config = dict(
    num_hidden_layers=11,
    d_expert=160,
    moe_layers=[0, 1, 2, 3, 4, 5, 6, 7, 8, 9, 10],
    balance_bias=False,
    groups_per_token=2,
    lr_router=0.00235,
    norm_place='pre',
    norm_eps=1e-05,
    positions='learned',
    init_std_qkv=0.0163,
    init_std_o=0.00347,
    weight_decay=0.061,
    decay_fraction=0.621,
    train_tokens=282100000,
    dataset='wikipedia_en',
)
Below are experts of layer 3 (counted from 0) of a mixture-of-experts language model. Rows are named router (the router's row for the expert), up (a neuron's input weights, with its number), down (a neuron's output weights, with its number) and show model dimensions 0-127. Each number is 200 + 30 x the weight over its row's rms, rounded and kept within 0 to 999.
After each expert's rows: "gets" lists some tokens that make up at least twice as much of what it gets as of all text. This comes from a sample of Wikipedia text that the model never trained on. Tokens count by the router's weight.

# expert 54
router,174,247,169,160,249,242,219,192,257,189,173,172,176,214,207,215,172,171,186,258,195,174,208,236,213,225,169,192,214,185,224,199,173,236,175,174,237,184,214,161,165,233,195,158,218,197,171,230,170,196,185,207,200,153,176,193,191,277,228,188,187,241,195,228,224,144,169,205,227,144,201,211,221,204,197,236,196,248,235,194,234,169,249,193,115,223,167,220,174,172,136,223,177,179,223,193,175,186,208,231,209,233,170,190,188,203,213,216,165,258,195,217,192,149,147,169,232,159,204,199,206,180,186,246,219,222,176,132
up0,216,204,154,223,251,210,168,214,258,175,238,202,175,288,181,230,207,168,203,204,218,176,233,179,212,246,167,190,178,176,234,158,162,224,187,159,214,181,284,151,220,245,124,187,180,211,205,209,166,152,189,149,205,160,171,260,208,209,236,195,209,217,201,175,189,211,211,219,207,181,144,232,203,238,209,214,211,260,195,196,193,245,197,170,154,247,195,187,223,236,211,209,207,211,221,168,164,171,181,196,208,188,168,190,232,198,191,181,231,171,164,246,183,190,185,168,206,193,168,196,248,198,253,198,212,189,247,156
down0,142,196,157,179,217,216,208,212,190,194,137,251,177,204,209,141,180,242,201,200,204,229,210,196,214,237,188,217,203,187,206,204,179,209,193,188,168,250,173,212,211,210,161,179,215,188,223,210,240,192,209,169,231,208,183,212,136,201,222,250,243,235,171,178,227,208,221,223,186,200,215,191,146,213,105,206,236,218,182,125,131,155,252,210,198,199,182,184,224,222,216,249,209,247,149,189,215,166,165,204,190,210,204,178,161,263,150,184,212,159,168,221,209,187,206,248,229,233,144,221,191,172,187,188,161,186,165,171
gets: "==", " is", "===", ":", " was", "="

# expert 41
router,198,214,172,146,167,260,186,183,234,222,182,174,165,153,181,180,186,238,168,256,185,186,191,162,200,198,213,159,151,169,209,245,177,183,200,208,242,203,196,250,208,217,247,144,203,178,173,220,219,179,159,239,192,149,222,203,188,176,158,156,203,179,195,244,196,162,143,194,227,179,216,175,201,162,206,188,163,215,214,175,216,180,185,183,239,224,202,235,257,171,149,244,147,204,173,160,175,214,225,240,236,223,175,177,173,235,180,225,196,261,176,157,226,164,218,190,193,140,176,219,215,196,171,264,220,222,195,209
up0,192,196,168,232,239,189,178,246,204,172,214,210,195,270,167,219,187,162,206,158,238,176,222,130,211,230,213,158,181,161,140,162,221,218,167,138,187,182,260,177,194,227,161,210,186,201,252,222,209,180,202,165,214,238,202,244,197,186,233,209,182,228,229,225,182,230,240,162,239,195,173,151,189,201,167,196,186,198,166,224,210,249,182,208,178,184,161,156,239,230,188,242,231,199,220,220,234,171,160,156,186,208,182,199,180,171,232,230,201,123,209,198,247,180,180,164,229,247,172,185,192,221,239,162,182,176,197,156
down0,185,161,162,187,213,245,202,172,232,252,151,281,203,195,157,142,207,237,192,186,164,150,253,187,202,177,206,187,200,239,190,233,194,187,171,207,232,228,166,199,165,203,146,194,194,158,182,178,180,193,199,178,103,188,140,211,184,177,230,212,251,250,214,174,230,218,183,150,195,210,168,185,207,144,157,198,195,183,175,205,192,157,290,222,229,231,193,212,204,152,186,210,206,216,174,190,196,156,199,173,191,217,265,176,194,227,179,217,214,195,191,219,195,182,223,220,175,198,149,221,183,158,193,208,206,179,214,177
gets: " He", "S", "us", " they", "is", "da"

# expert 29
router,201,214,172,144,166,259,192,180,233,220,184,172,165,154,179,183,186,239,171,257,187,185,186,166,199,198,214,157,154,173,209,241,176,181,200,210,241,204,196,250,208,217,248,147,205,181,173,221,220,179,159,239,192,150,227,204,186,176,159,154,200,182,195,247,195,161,147,194,231,181,215,176,202,166,204,191,160,214,210,178,220,184,181,184,236,227,201,238,262,173,146,248,149,203,175,160,175,215,223,245,230,223,174,180,175,236,176,223,191,263,174,158,229,165,219,189,190,141,177,220,221,197,171,264,224,220,192,205
up0,152,227,192,229,239,188,147,236,193,168,227,234,160,248,219,205,166,188,215,169,213,174,239,240,172,207,212,154,198,178,198,173,197,206,192,171,194,227,226,168,213,160,167,220,114,227,190,240,215,194,221,168,218,197,191,239,241,203,207,220,202,191,198,207,228,240,228,189,217,202,155,230,249,238,185,216,207,204,119,194,195,265,137,220,185,183,210,203,224,230,211,165,215,214,175,232,244,197,143,158,196,190,220,176,226,177,225,155,222,172,237,241,172,214,148,189,254,215,174,160,194,198,255,200,167,238,250,190
down0,211,216,204,164,169,249,195,164,176,147,228,252,222,208,176,189,170,238,204,208,147,205,210,248,270,222,199,216,177,210,225,214,208,192,183,253,167,224,167,251,204,181,164,174,195,218,223,179,228,182,182,190,207,225,151,180,233,241,172,258,201,197,179,207,218,201,165,207,242,199,205,155,162,160,170,261,212,235,225,170,181,137,194,179,181,223,186,258,229,195,241,235,231,126,204,218,209,199,164,181,198,224,202,181,172,226,125,222,193,211,196,204,247,148,177,210,261,156,205,218,216,205,198,159,183,220,171,198
gets: "th", "an", "M", "The", "ang", "the"

# expert 52
router,198,217,171,143,170,260,188,181,233,218,183,173,169,154,177,178,186,236,166,256,187,186,186,163,196,192,219,157,152,172,212,242,177,184,198,208,241,202,191,248,210,216,248,149,203,184,177,222,221,181,158,238,190,147,225,205,189,178,159,154,201,178,194,245,194,161,146,195,227,180,216,174,203,167,207,189,161,215,213,176,220,185,182,183,238,226,201,237,258,173,146,245,147,203,174,158,175,214,227,245,239,220,175,178,175,233,180,224,192,261,173,157,229,167,220,189,191,143,177,220,217,199,173,265,222,215,195,210
up0,189,223,195,225,199,227,150,184,205,197,234,239,178,248,191,191,199,175,188,179,227,226,224,158,199,249,188,215,251,190,214,182,185,189,164,167,217,170,214,186,198,180,158,242,191,220,230,203,214,210,187,148,216,228,193,177,228,197,212,245,209,232,246,217,223,233,233,129,207,171,199,211,205,277,162,203,204,184,133,171,167,288,165,207,190,234,197,173,178,241,231,150,227,240,214,207,213,176,177,169,175,188,153,210,214,204,279,133,194,187,198,206,204,208,181,174,204,236,208,147,207,148,217,197,162,206,155,151
down0,160,255,192,215,232,219,195,196,170,217,223,240,207,274,169,200,125,177,196,216,182,165,241,212,247,185,198,198,216,201,182,183,164,170,182,215,215,226,183,210,177,175,188,185,131,191,233,143,158,188,228,179,178,190,119,226,213,147,209,228,208,237,243,200,261,222,207,214,230,187,220,188,180,147,173,234,178,226,224,183,189,152,232,224,186,246,188,207,212,188,228,193,219,230,212,195,228,159,229,200,204,205,190,213,159,216,184,202,152,171,240,269,222,264,239,212,176,244,186,217,197,186,206,160,163,236,167,228
gets: "2", "ed", "d", "li", "O", "B"

# expert 14
router,201,219,168,139,172,262,193,183,222,222,185,171,167,156,182,185,188,233,169,262,186,187,179,164,194,188,211,163,155,169,212,244,175,179,200,212,234,203,187,245,204,214,247,148,203,191,182,219,215,182,156,240,187,149,229,205,189,175,161,154,200,174,185,248,186,166,143,195,232,180,217,170,206,170,207,191,161,203,212,183,215,186,182,178,226,227,199,245,257,170,142,245,146,207,180,159,176,215,224,251,233,229,179,171,180,238,179,224,186,259,176,161,230,168,225,184,191,139,178,219,221,198,180,270,217,215,195,208
up0,182,196,187,175,233,213,218,213,231,157,202,169,257,263,184,189,202,202,200,182,188,173,204,212,134,187,195,197,190,192,203,206,152,195,191,178,208,209,285,211,208,196,205,227,225,190,203,224,184,222,195,166,194,196,243,258,225,158,173,150,165,175,175,205,205,219,227,179,165,212,193,223,131,217,250,131,212,234,158,213,260,213,205,159,232,206,227,149,197,217,197,168,199,214,229,243,237,169,172,191,194,212,138,175,232,193,203,186,191,211,206,196,179,157,277,113,195,201,211,229,202,190,221,233,169,140,164,184
down0,165,182,195,209,219,258,212,198,168,217,168,212,199,233,166,181,154,198,204,191,203,223,155,219,220,158,191,166,201,190,208,213,147,211,231,208,223,245,207,252,221,203,181,175,207,206,236,217,148,246,250,193,243,172,97,253,211,209,126,217,148,240,197,172,193,215,214,197,241,182,207,165,173,208,192,222,253,201,177,215,205,220,211,214,198,171,182,237,246,234,185,190,192,230,214,217,213,214,162,175,199,200,211,286,219,261,147,190,220,187,239,213,235,183,227,173,194,203,212,229,233,188,201,163,169,190,138,169
gets: "ly", " |", ".", " &", " in", " un"

# expert 25
router,196,216,175,145,168,257,186,182,235,218,186,174,166,155,176,180,186,239,169,259,187,183,189,163,198,197,214,159,151,171,210,241,177,184,199,207,241,201,194,249,211,218,249,147,202,181,173,222,220,182,157,240,190,149,225,207,186,176,159,156,201,180,193,246,196,162,146,193,232,178,211,175,202,162,207,188,165,216,210,178,220,184,182,183,238,228,201,239,258,172,147,246,147,202,173,161,175,213,224,244,234,218,174,178,173,236,176,226,194,264,174,158,226,164,218,188,194,142,179,219,218,198,173,264,225,218,194,206
up0,174,202,193,246,217,180,195,172,178,160,229,175,217,260,172,182,207,119,212,176,277,203,203,224,180,240,214,223,221,202,182,165,205,207,195,173,183,202,231,149,163,155,168,240,189,226,224,203,168,195,218,172,212,218,175,241,228,217,203,207,171,214,195,182,212,236,243,200,190,226,134,200,192,267,192,191,199,221,107,196,170,259,156,210,141,149,227,177,206,203,210,181,214,199,226,218,220,216,185,136,193,187,199,237,240,196,218,177,211,168,238,218,191,226,168,151,225,234,203,155,194,251,231,166,162,210,189,193
down0,187,200,185,206,240,234,237,227,218,218,170,260,188,196,159,168,197,192,187,199,194,182,178,170,222,241,206,238,145,182,218,202,188,219,191,226,197,206,136,210,181,229,166,188,202,174,228,203,178,182,244,188,194,199,227,220,193,222,210,198,254,209,194,201,218,240,182,233,206,138,116,200,159,132,113,231,194,190,186,167,151,152,210,222,158,202,216,211,241,234,208,201,212,261,221,208,236,135,218,181,189,215,193,173,170,246,202,210,196,200,176,225,215,186,191,248,265,202,190,208,188,204,167,207,200,200,124,136
gets: " ", "\n", "'", " re", "na", " had"

# expert 18
router,267,154,187,181,186,193,226,230,154,219,230,224,189,206,152,169,157,208,188,231,167,201,186,146,166,179,272,202,182,142,184,189,212,190,226,223,176,230,182,239,223,148,210,187,179,169,237,201,209,178,179,233,187,197,280,191,184,215,194,187,170,186,196,215,196,214,194,182,233,198,164,219,201,171,171,167,209,148,196,211,149,260,115,216,244,254,226,227,267,177,234,213,177,169,206,159,195,221,223,226,215,177,218,232,192,189,199,206,181,213,244,167,213,216,224,210,231,163,209,188,242,239,195,220,185,226,189,266
up0,184,205,187,214,188,233,188,218,208,167,201,215,193,247,181,207,213,175,206,206,183,212,183,212,169,186,207,204,181,194,156,187,189,213,197,151,196,174,247,171,239,195,226,192,156,233,258,232,156,177,245,164,195,201,215,221,192,234,189,153,173,204,235,193,275,204,199,183,181,236,111,208,162,258,198,176,175,206,108,154,236,227,143,150,202,206,216,131,168,196,174,146,198,244,213,213,247,232,209,199,201,198,141,185,245,166,249,202,208,239,217,185,213,176,171,169,223,233,191,199,215,162,173,210,178,169,178,216
down0,157,286,163,230,201,269,235,213,189,215,245,217,190,164,186,176,156,191,190,206,189,257,219,174,220,210,205,217,139,201,174,259,151,188,244,205,167,234,174,195,207,162,209,209,186,204,200,166,161,199,166,211,127,165,190,185,159,237,167,251,203,195,248,220,221,221,196,123,212,177,201,219,230,185,183,207,205,204,203,225,181,142,199,187,176,248,209,200,217,213,198,208,204,287,170,219,197,208,187,190,185,223,200,176,159,189,156,224,174,213,226,217,218,204,182,218,215,255,189,222,242,197,172,235,270,221,202,206
gets: ".", ",", "\n", ")", ";", "\""

# expert 60
router,205,215,182,137,170,257,204,178,234,211,190,168,166,159,180,188,187,236,184,275,193,192,171,159,194,193,215,167,167,167,211,229,183,180,200,209,229,205,188,248,204,213,252,152,213,186,177,221,214,184,163,244,201,159,241,209,173,191,171,151,190,184,189,246,192,162,170,194,244,180,211,168,210,180,201,201,168,217,202,198,222,193,169,169,221,238,201,260,268,175,134,249,155,201,185,162,179,220,226,262,212,218,179,188,181,242,182,219,178,263,172,162,226,159,217,190,190,146,170,215,228,198,170,267,223,218,183,201
up0,147,165,168,239,225,181,176,262,219,174,175,169,151,199,184,181,249,121,213,168,244,184,191,227,181,190,220,183,179,211,170,194,184,209,164,178,182,188,232,174,216,182,154,247,195,198,189,232,248,180,240,212,222,209,234,219,219,204,188,187,207,159,213,179,250,254,238,147,203,227,144,233,213,220,170,198,214,174,162,194,207,219,180,186,189,191,209,124,181,207,210,154,232,248,238,208,203,159,148,161,200,209,208,197,197,181,205,204,180,178,188,230,189,239,186,175,229,233,182,153,228,183,222,208,171,170,197,98
down0,196,203,168,216,229,224,158,246,184,218,124,229,205,176,139,180,186,186,203,205,197,228,203,193,201,193,161,193,191,290,191,186,194,229,164,205,170,187,220,236,191,244,190,165,266,210,210,168,201,168,268,218,201,234,158,217,123,257,158,252,139,196,247,197,216,201,213,229,213,169,220,187,160,163,167,196,232,191,172,195,215,143,200,202,176,184,205,168,216,222,172,204,211,238,257,198,246,194,243,186,194,188,179,229,206,200,177,195,223,201,210,238,209,221,195,220,253,190,210,200,183,174,250,184,204,171,160,143
gets: " as", ";", " in", " —", " the", "In"

# expert 6
router,199,216,173,143,165,260,191,180,235,219,186,172,165,156,179,185,187,237,171,261,185,185,185,164,198,197,216,159,152,171,208,242,179,182,198,210,242,204,194,251,208,217,249,148,204,178,174,223,219,182,158,238,191,150,227,203,183,175,160,155,200,180,193,245,194,160,149,194,231,180,212,174,203,166,205,190,159,212,212,176,220,185,183,182,233,227,202,238,261,172,146,247,149,202,174,160,178,214,224,246,231,224,175,179,176,237,175,225,190,262,175,159,227,166,217,190,192,141,176,219,220,197,173,263,224,218,191,205
up0,225,191,197,249,249,198,198,210,192,173,221,187,190,268,194,234,209,145,212,171,281,232,194,183,188,192,229,182,248,195,201,162,235,208,200,156,197,186,228,168,176,171,172,224,156,229,234,248,187,203,188,143,215,227,166,220,238,184,247,191,184,168,234,223,232,237,229,186,218,228,141,182,193,236,186,245,210,163,132,193,153,256,183,182,190,204,229,167,211,222,219,206,216,186,240,225,211,189,158,140,193,194,200,261,188,179,228,190,174,152,224,243,186,218,163,211,235,246,215,148,209,171,217,183,178,207,220,170
down0,247,208,129,239,251,251,155,207,186,215,160,213,209,186,178,247,155,150,207,188,152,172,225,225,189,225,195,208,179,197,233,191,223,214,197,211,174,207,142,240,211,240,229,223,185,197,163,175,161,137,206,186,250,207,154,198,198,185,137,227,187,202,206,175,211,226,202,232,212,211,271,209,165,185,174,246,187,211,173,253,228,153,177,220,218,232,178,219,240,187,228,236,232,207,213,212,215,168,131,176,186,230,232,190,176,194,219,232,219,245,269,205,253,226,193,179,185,203,207,248,228,205,200,215,232,186,174,180
gets: "6", "4", "g", "es", "V", "é"

# expert 22
router,196,215,173,142,165,259,192,177,232,218,184,171,165,158,177,184,188,238,172,258,188,184,185,165,198,197,216,157,156,171,209,240,177,183,199,209,240,204,196,250,209,215,248,148,203,181,176,223,219,178,156,239,193,149,230,205,184,173,156,151,202,179,192,246,194,161,149,192,230,180,213,175,206,168,204,192,160,213,208,174,219,188,181,180,235,227,200,239,261,173,145,248,150,201,174,160,176,214,223,247,230,218,173,180,177,236,174,223,191,262,175,160,230,163,217,189,192,141,179,220,221,197,173,264,223,217,192,204
up0,188,194,252,249,212,183,178,213,167,205,210,214,194,253,200,213,231,154,200,132,221,205,203,197,167,207,151,198,222,179,165,144,223,191,172,179,178,169,260,156,204,180,165,257,186,242,221,210,181,207,224,153,204,198,214,199,227,194,225,251,230,238,252,245,189,240,248,198,177,228,153,230,187,233,166,208,185,209,144,176,167,208,176,167,171,188,190,156,197,216,237,140,268,222,217,185,239,198,165,141,180,200,220,177,235,219,242,171,154,200,208,204,181,238,199,162,162,239,210,163,201,212,254,208,199,195,189,181
down0,192,216,179,256,202,267,223,203,229,228,163,233,163,206,197,190,135,189,194,188,199,196,272,209,249,202,180,204,173,198,165,134,194,169,222,169,191,238,159,226,207,182,221,180,182,224,193,182,157,193,229,193,190,177,190,173,201,283,137,271,210,237,236,199,172,226,203,192,220,179,189,189,241,192,134,201,196,226,155,229,211,148,226,213,169,200,204,224,201,222,177,222,232,278,190,185,218,213,195,186,190,225,220,182,168,249,184,184,204,210,245,217,245,185,192,237,193,230,189,251,183,249,161,219,157,191,171,185
gets: ".", "-", " in", "|", " have", " which"

# expert 11
router,199,215,172,145,167,260,191,176,234,219,183,172,168,156,181,184,186,241,174,258,187,186,184,166,199,198,210,160,154,170,212,239,177,180,201,210,239,203,193,252,211,216,251,147,203,181,176,223,218,180,156,241,192,151,229,203,183,178,163,152,198,181,195,247,192,164,154,194,232,177,213,172,205,168,206,194,164,214,212,178,221,184,179,178,234,232,199,242,258,169,148,248,141,203,175,157,177,214,225,247,228,223,175,178,176,236,179,224,189,261,177,158,227,165,216,188,190,142,180,219,223,196,171,263,225,219,189,204
up0,222,224,209,211,206,225,174,191,244,223,208,227,159,226,184,215,221,177,198,213,230,165,173,181,169,210,203,216,218,229,193,195,182,205,169,150,237,217,245,160,199,215,181,194,209,249,194,254,162,191,232,181,206,189,196,252,204,197,196,199,190,155,219,192,193,225,218,171,144,218,164,238,222,205,239,176,233,247,94,200,104,241,142,162,208,222,240,149,239,206,206,233,193,236,223,191,209,249,190,197,204,203,181,199,171,164,181,191,166,190,169,234,217,214,225,148,194,206,187,176,216,151,211,238,178,171,149,136
down0,168,188,143,165,181,232,245,204,165,226,156,186,175,184,160,137,176,144,195,179,203,188,236,203,205,233,209,202,146,207,199,202,169,206,172,230,171,184,154,266,211,156,209,216,180,225,205,193,160,209,269,237,189,170,194,241,241,209,187,217,265,183,175,202,238,207,199,186,177,148,236,171,204,180,199,226,245,179,135,171,185,174,198,234,218,214,180,201,211,189,197,224,190,248,211,196,211,186,207,195,195,254,248,217,169,227,147,224,123,170,184,232,219,217,242,242,260,226,189,257,201,182,207,201,211,211,182,182
gets: "0", " a", "ia", "ter", "m", " New"

# expert 16
router,198,217,174,140,166,259,191,180,230,218,181,170,165,156,179,181,187,238,172,260,188,185,181,167,195,193,217,157,155,169,210,241,180,183,200,209,238,202,194,249,210,216,246,150,206,183,175,221,218,183,158,238,193,150,229,206,182,175,160,153,198,181,191,246,190,162,147,193,231,178,213,174,204,169,204,193,160,212,209,178,221,186,181,181,232,227,201,242,264,172,145,248,150,200,175,160,175,218,225,250,228,222,174,181,174,238,177,222,190,262,174,159,228,165,219,187,191,141,178,219,221,197,174,266,221,216,192,208
up0,204,232,205,213,170,207,152,196,205,195,206,174,132,213,193,182,217,169,186,185,234,208,196,205,213,184,198,220,224,168,160,201,186,214,149,173,196,215,243,191,223,182,170,234,172,195,242,231,171,187,244,147,215,208,221,264,230,146,207,212,179,152,211,176,270,189,235,136,282,245,192,181,156,223,205,207,182,161,152,209,171,249,143,192,237,226,214,135,195,215,207,211,199,226,198,168,200,215,178,184,182,199,138,228,224,197,257,190,202,176,202,241,193,164,190,170,227,226,198,214,196,206,191,187,168,204,159,116
down0,182,212,255,216,223,254,222,190,254,233,202,270,210,205,127,180,154,170,175,191,205,176,212,184,217,186,224,145,148,208,197,167,183,224,200,222,246,270,145,174,177,211,177,167,219,216,222,233,212,164,168,203,222,187,228,237,234,208,206,213,230,232,210,212,194,256,207,209,205,226,234,209,175,145,197,191,207,168,227,227,178,131,263,214,212,217,196,217,203,202,191,230,202,225,188,214,192,137,179,199,185,201,136,224,182,215,173,188,197,178,200,226,247,193,185,185,191,222,249,239,164,190,187,226,150,210,214,118
gets: " ", " an", "\"", " that", " a", "."

# expert 37
router,180,201,159,153,139,244,249,251,212,253,189,168,189,190,167,181,172,217,173,240,215,225,191,174,163,152,256,165,175,177,239,224,206,164,202,158,176,164,203,197,206,187,181,179,224,216,224,197,221,182,205,195,189,157,244,207,151,169,218,224,172,207,168,187,191,176,149,230,265,177,219,188,180,172,201,181,180,196,223,160,194,193,142,220,269,182,249,237,283,173,156,217,174,191,198,189,165,245,186,243,224,222,196,202,159,201,185,226,211,200,164,181,175,228,242,170,217,178,176,188,178,210,199,244,220,197,209,259
up0,199,197,207,195,179,233,134,189,173,209,236,235,209,219,190,176,222,160,206,174,261,176,187,221,170,230,186,230,172,188,220,224,200,208,169,169,150,177,238,225,222,186,184,208,237,221,185,211,188,178,233,186,176,205,196,223,195,119,220,211,203,142,192,169,196,208,197,162,218,243,202,215,161,234,204,184,224,215,109,183,72,239,158,152,241,218,209,175,204,221,194,216,179,231,234,182,202,233,193,200,205,173,181,198,192,231,177,185,173,195,189,226,195,237,224,138,184,197,158,191,234,209,244,185,158,229,204,143
down0,185,210,164,203,196,290,228,212,194,232,195,221,163,222,166,204,214,186,205,183,177,257,188,224,200,229,223,227,113,188,238,154,174,181,191,222,168,191,122,292,230,219,195,208,238,167,216,183,284,200,193,229,213,161,133,216,195,218,202,179,236,226,210,148,198,236,204,212,191,205,204,197,199,216,199,181,247,183,166,216,199,176,211,199,207,228,189,191,182,212,175,225,201,242,208,232,162,190,208,180,190,230,227,233,132,217,150,172,200,214,205,227,199,214,220,184,166,214,162,265,199,244,239,222,192,193,189,162
gets: "==", "|", "%", "″", "---|---|---|---|", "′"

# expert 20
router,199,216,174,144,163,258,191,179,235,218,187,175,165,153,178,185,185,238,171,259,186,184,186,167,198,199,217,160,157,171,208,241,176,185,199,208,241,203,195,252,210,216,249,146,202,177,172,220,218,179,157,239,194,149,229,205,185,177,158,153,198,179,193,245,194,162,150,193,231,178,213,175,202,166,205,194,161,216,211,177,220,184,181,180,236,225,199,237,259,174,145,250,150,202,173,160,173,215,221,245,232,217,174,178,177,237,176,222,191,262,175,158,227,165,216,189,190,142,177,220,219,195,172,266,225,215,190,206
up0,201,257,232,230,235,204,199,210,206,167,196,206,225,228,182,217,238,203,191,160,189,143,158,193,149,208,195,214,188,181,162,162,181,216,127,182,201,172,293,162,204,215,171,249,182,233,206,193,220,195,241,155,214,230,191,240,171,206,212,164,210,225,228,192,219,260,261,202,182,224,188,244,183,241,219,150,197,206,162,200,156,216,221,146,159,188,212,150,168,195,212,166,233,230,234,221,228,208,167,149,169,177,176,191,213,216,197,156,221,176,203,212,212,212,224,140,199,244,180,186,193,183,232,171,170,135,192,179
down0,159,245,208,207,234,299,260,226,218,195,163,193,170,206,143,162,163,238,210,195,192,150,184,248,216,208,239,223,133,229,205,222,227,218,165,199,229,216,162,238,157,255,157,182,184,196,212,176,189,172,167,142,208,261,137,178,178,210,207,247,201,225,224,147,189,176,189,210,159,192,187,170,148,203,180,227,204,212,216,218,192,169,249,224,164,187,187,207,203,196,197,254,184,237,204,180,189,198,187,199,196,259,198,218,196,244,192,181,206,205,206,184,203,160,209,198,203,254,209,229,223,168,236,190,217,170,150,201
gets: " for", " their", " Le", " Na", "4", " In"

# expert 19
router,198,214,174,142,163,258,192,179,231,219,185,172,167,157,179,183,184,237,174,259,188,185,184,167,198,197,214,160,159,172,208,239,175,183,201,213,242,201,195,251,213,219,252,145,204,178,173,222,216,180,159,241,194,151,229,204,184,177,160,152,199,180,193,248,196,165,152,192,233,179,212,171,205,167,205,191,162,214,208,180,221,184,178,182,232,230,201,241,260,172,145,249,147,201,175,161,175,217,224,247,226,219,173,179,175,237,179,223,189,263,173,159,228,163,214,189,192,142,176,218,223,195,173,265,225,217,187,203
up0,187,187,193,258,226,203,187,243,155,194,231,210,160,240,179,192,203,164,211,159,248,192,217,217,210,219,237,151,190,205,189,179,193,231,160,162,194,217,217,132,231,130,152,218,183,199,244,183,163,215,223,126,239,217,179,241,182,245,224,201,220,161,241,220,203,215,243,166,197,169,149,181,241,221,215,192,185,198,139,182,185,271,202,199,171,187,233,131,196,180,219,180,220,176,241,256,213,210,174,161,193,214,228,202,193,182,228,174,198,151,198,218,172,218,156,190,230,255,210,170,199,182,230,199,196,210,205,157
down0,193,221,141,187,207,210,223,208,157,225,174,294,201,142,154,151,161,226,214,188,223,233,205,195,204,166,224,245,207,174,194,180,232,165,154,245,171,194,160,222,204,228,214,194,135,193,192,147,187,163,206,152,163,210,200,161,172,243,196,230,236,177,234,166,202,221,192,167,191,196,191,228,125,159,184,204,229,208,171,212,211,188,189,189,184,180,132,208,246,231,208,247,208,225,278,161,198,188,228,191,181,229,192,198,175,208,143,223,200,181,236,197,222,190,201,223,228,194,185,248,176,225,204,175,158,204,201,230
gets: " ", " \"", " C", " its", "C", "tic"

# expert 2
router,201,216,172,142,162,258,191,179,233,219,185,173,166,156,181,182,185,238,173,261,189,183,184,166,197,198,213,159,156,173,209,242,176,183,200,210,242,203,195,252,211,216,249,147,205,181,176,221,218,179,158,240,194,150,227,205,184,176,161,153,201,178,192,247,194,161,150,194,232,179,212,174,202,167,204,194,160,215,209,175,222,184,181,181,234,229,200,239,260,172,146,248,146,203,174,160,177,214,223,246,228,221,174,180,177,236,175,224,190,262,176,160,228,163,219,189,192,142,178,221,220,196,172,263,224,218,191,206
up0,200,167,221,270,245,201,168,193,170,195,192,209,166,255,184,208,191,149,216,173,241,204,203,215,221,195,199,158,249,205,180,154,218,219,199,193,149,215,191,138,184,158,135,254,154,205,256,171,196,196,198,158,252,229,191,243,221,185,232,191,188,175,204,236,209,219,248,182,204,241,162,202,198,234,230,209,170,221,144,186,199,221,206,196,169,191,189,118,181,185,228,189,252,216,250,241,221,182,167,138,194,218,215,209,190,210,212,199,185,172,199,228,146,202,157,142,217,253,217,177,218,219,214,173,195,201,213,170
down0,191,178,190,195,190,248,212,202,182,232,166,199,216,182,135,158,133,213,190,210,171,233,222,199,191,197,171,178,147,237,204,197,193,157,204,257,198,176,149,205,177,257,163,207,202,222,250,168,143,149,149,176,165,232,161,241,218,223,153,212,210,201,210,177,214,212,210,196,186,218,185,206,165,172,199,144,198,179,260,171,172,177,189,218,197,215,224,196,198,152,174,231,207,233,272,237,211,164,199,180,180,202,199,237,177,186,162,236,213,233,199,160,208,172,216,165,218,205,230,231,251,177,253,155,207,212,187,125
gets: " a", " an", " ", " the", "8", " his"

# expert 42
router,201,214,173,143,167,259,196,175,231,216,185,168,165,160,178,184,185,241,175,259,191,185,178,166,198,196,214,156,159,172,212,238,178,179,201,211,240,204,194,247,211,215,254,147,205,183,176,223,219,177,156,238,195,151,231,204,180,176,160,151,199,182,194,247,193,161,155,196,233,180,213,173,205,170,203,193,161,212,207,176,221,188,181,181,233,233,200,244,263,175,146,249,149,203,176,158,178,213,224,251,225,217,175,183,179,236,175,222,188,263,174,161,229,161,217,185,190,142,177,222,219,196,175,264,224,219,187,204
up0,141,220,206,257,198,217,174,254,253,191,228,197,187,224,181,219,224,158,195,204,244,189,198,204,201,218,223,214,266,190,184,206,179,224,155,214,212,183,218,170,191,166,130,203,184,268,210,200,157,143,245,164,187,192,225,176,213,197,189,178,210,191,260,190,205,236,216,126,210,223,146,194,206,236,191,210,167,176,154,183,185,249,193,165,201,245,210,163,216,259,193,193,194,231,191,213,205,222,213,198,186,192,157,192,233,228,198,176,197,168,201,230,222,209,172,101,215,235,174,147,161,194,194,218,195,196,203,133
down0,147,233,170,218,249,254,205,217,215,200,179,210,194,158,128,167,189,235,194,213,218,173,189,194,224,201,202,234,127,218,193,193,191,190,153,222,214,186,136,231,192,211,210,175,207,216,212,207,173,183,223,204,170,198,201,128,227,250,150,208,144,216,274,212,221,173,197,150,158,227,167,154,177,179,175,221,178,180,163,170,188,133,230,233,169,233,209,155,220,192,192,195,217,212,137,218,224,216,230,186,190,212,185,168,179,235,173,198,201,192,233,209,213,196,204,238,143,185,163,237,226,217,186,234,177,235,160,158
gets: "N", " T", "T", " it", " N", " April"